config.yaml
n_layer: 9
d_model: 192
n_experts: 192
experts_per_token: 6
d_expert: 64
d_shared_expert: 64
activation: "swiglu"
moe_layers: [2, 3, 4, 5, 6, 7, 8]
router_score: "softmax"
normalize_top_k: false
routed_scale: 5.66
balance_loss: 0.00954
balance_bias: false
router_logit_norm: 1.0
init_std_router: 0.0225
lr_router: 0.000405
n_head: 6
n_kv_head: 1
head_dim: 64
vocab_size: 8192
norm: "rmsnorm"
norm_place: "pre"
norm_eps: 1e-05
positions: "rope"
rope_base: 500000.0
rope_fraction: 0.5
qk_norm: false
attn_scale: 0.125
tie_embeddings: false
parallel_block: false
init: "uniform"
init_std_qkv: 0.0277
init_std_o: 0.0
init_std_up: 0.0277
init_std_down: 0.0
optimizer: "muon_variant"
lr: 0.00142
lr_mult_o: 4.0
beta1: 0.93
lr_head: 0.0093
grad_clip: 1.0
warmup_steps: 200
schedule: "wsd"
decay_fraction: 0.427
decay_shape: "linear"
final_lr_fraction: 0.05
batch_tokens: 65536
seq_len: 256
doc_mask: false
z_loss: 1e-05
train_tokens: 430300000
steps: 6566
dataset: "wikipedia_en"
Below are experts of layer 4 (counted from 0) of a mixture-of-experts language model. Rows are named router (the router's row for the expert), down (a neuron's output weights, with its number) and show model dimensions 0-191. Each number is 128 + 32 x the weight over its row's rms, rounded and kept within 0 to 255. Numbers have three digits each.
Before each expert's rows: a language model's description of what the expert responds to. This comes from a sample of Wikipedia text that the model never trained on.

# expert 0
Prepositions after nouns. Prepositions, mostly of, in, by, with and from, after a noun or participle, as in Count of Tripoli, moved to Jacksonville in 1926.
router:209075153120122148152128058157127171141066137119109155108104129135164136180153149138131079086166159092149099070140146104095127078106147128115159148130108073198140129151127058125114105144123210095178079126107102196124091130168105170148133133142113132158163114141145138112133148135130156105134147134127117126188139167112084097151125137102190121154156188090135084108137153108152112131203154112150129076136142150092139095094164066187155121127175133157130111099073199100159177160149129075198147154118080172078139160139136117095107114118153117074147092108170134077140088127131105062
down1:160131150168141011105108158069117092077147109114156078123154117129081107072100161162120144146124137123128154108101129118159087147115121193180143148111096120109132132163145134129079126159076155140112168135126122054191118150124108109112134143109155096191143138086143108103103163088138154132187081106153116130154065133084157167167131124108128089197128081116168168110159121096123119119212103147153150088159106110076114105151150173174173195142134137084118152134049071148107133122150107151129121119096150202063164111175116092138117125071112151135100081193103135118145102129127159099

# expert 31
Years after prepositions. Number tokens after in or on, especially year starts like 18, 17, 185, plus century, part, whole.
router:133104141129113113093096165176079139149116131132136101117104125134168188115108099115129179122115094071085126163108149063163073119144146142107117081105131096157081101116211099153152176140169088133175095114114115142092128126098138123140128137174174123180107102053109182106159138099117154154166082128140156179121171086138102113129142088106174121096060132079119143121118144155142088161127078091071125064114138182171174131132095102088150157137169144128075117180083081144072113094084094123084133093150123088116098138148122120156145171162169192179144158156097189181153163140162074119
down0:088058125174085080129151169122171096195134118096123151111160149080176182085090106118123089111086084143051090067148142081083102152112085096167107125070175112109113148165099169059111153126121120072115119074118136105153115132129122163143138031165134141101147147109101123140108138166063112177092161150178146064097085146109144152134124154156144099069121144157070130156169059107078118153117175108181163175153092138182132112094115090121132128141071107118151112084163120142112102139084100067118098121136161058131104131106094132117137113114148089139143124128128140111134126108150138095

# expert 29
Numbers in data and money. Digit groups in statistics, dollar amounts, coordinates and tables, e.g. $35,600, 500 per year, 100.0, 65.
router:090173105128101103082138117144091074072140187131136127153179140133102122137095103154125145098113088063092110127076080109165090149096148158138200144129225110086173084150148185124116198093156121101148143078137094114143114136086170130124147174169148162121122147085079115098080108150123152113149130085150134184098126121137119173088162156146110186124091106139134167112097095115120123152123167149133182161118122117168181093080136140088115141146180131090090142139132096172152079118088164076127049074093091089151127126175096180191135148145152149109137194098097133094168116139102127108
down1:095141134170144099162142086096111122153099173140073157110189147192138152183103119171102162162128151112160126100170094172108111161127125115131111112115116152179127170121130135080180131128134137119105134123115097088200112055058128112165156154114129113114213074110145159160165132111177207202124075125101100144141083149092145158144124154111138119106152152138096151087115098153165149089099140174185106130117132157150087094179138123165194115094090175159122112120117085070184145108155174138149146152080102230122133168136160139102101161130105124140075154176130086146092136159125113154

# expert 59
French-Catholic and dates. French and accented pieces, Catholic and Greek terms, and digits in dates, coordinates and citations, e.g. fran-ç-aise, née, Catholic, 51.76°N.
router:090101087140103113100071160210170144169056116137157131076154082106119180178130153159126149111129143115147151101090151100113101139142141153126158125160110129103125090148103109146138190139128086069131185186116102116127138179070110074107152146127133120163094134088094139117167175125095110111139180140164076217137143116107145183078116150120131084119133162083089094058163147111112147169126081104161142148153128176138203120112169180096088112145157115100153116153120103171167124095074158130156066110120150106097054164112138164166123147156180144147129156105082163167181149093120132145
down0:140122107117117134160078156170142118141135181133134098166135142140146162019064098153181099185132084104054140062166096113034057111163106149118156141106146131145117086131135135170106136114103161092108119125134139125114144181147090111168098126100043152078129114112083168108101092104138131122172155133202092075144153168122119066090137173109112104115061164147138140117134122140080176110114119079178113155129164219150183149148154120126136114158160137124118122132116089183136131183117130168114116148130107160151175191167151101103144115130133142106102106103164122113172155159162122108

# expert 9
Articles and ordinals. Articles a, an, the and ordinal words like first, second, third, ninth, often in rankings, finishes, race places and series positions.
router:092175152140159124089115149167156104083148166161061153152081162123133162065176143143121198116113140104154149112118104155164109119035108114104094161119145129058169100079177167120142141086118094176111116114156154087159109107158141112171094112101127136140146124076157110166131105146149132130121076175134160107096143172171084058114136119131123124136084089094106159169138168118124084136123081151173167116139155144141132199132079151095126162107181125175151104153100147169196160058100163081142140152167100117101051147114128113155071148145125125197125134116150107101049143097147159126
down0:122139125165150200168079087127166124189138170156119058108145159143145136127128086096134049149125126172078194096120095100123155078130063103137165148119096171134130174072173121153143095169205115139103141195133101140078112080105136185091139182098143134161135133091148134114164097116167115105175128107173091158210148103101141100128151125163167106113156103142119071118113134199135175207126152153111137093145114116136100104133095131172185158156126145156158055106120093135154148097207105135101122099119159161131103151143097152117143119097085172091109125100110125140180147104109122123

# expert 55
Function words, ron pieces. The word for after filed or signed, articles a, the, to, and word pieces like ron in Environment, anim, indic, affili.
router:129194201152057155111129117145184152149144122111129151118091136167120135152127099106129093094092097077094133175144162112141147179154096083067184153165113156063136144127150165139079107175136160121130100100116071153124168204159151160119128095145075159164128095148116090118109089148087139135082079105081091124094145160106077092118103160213139142153140118101103118087130117115083066144127097122116127114088169191103103142152126123060100166130134153114171085136122169194124142156133166133116117113084097164149116151144110169112107105109174194151107128114148100093067100158072132196
down0:050189173128103107116080128172086101152128116092119088118183113168109151129121126115131113199109116114144128111103157137131142140095173157126129143098122114132109179132133087087097109121139136102133196076145115082154124150079146093209100074198101114118181080168141056101145115153151134164110130178102138094125129113148118107197111140160183169111109147151124061120115133072097117158092136110141157139076102101125163178159130102089107181105136177120145128135077166091105129140136117138146084137192164207075104168091124108139132105130115120178122183088102161162080119178069073127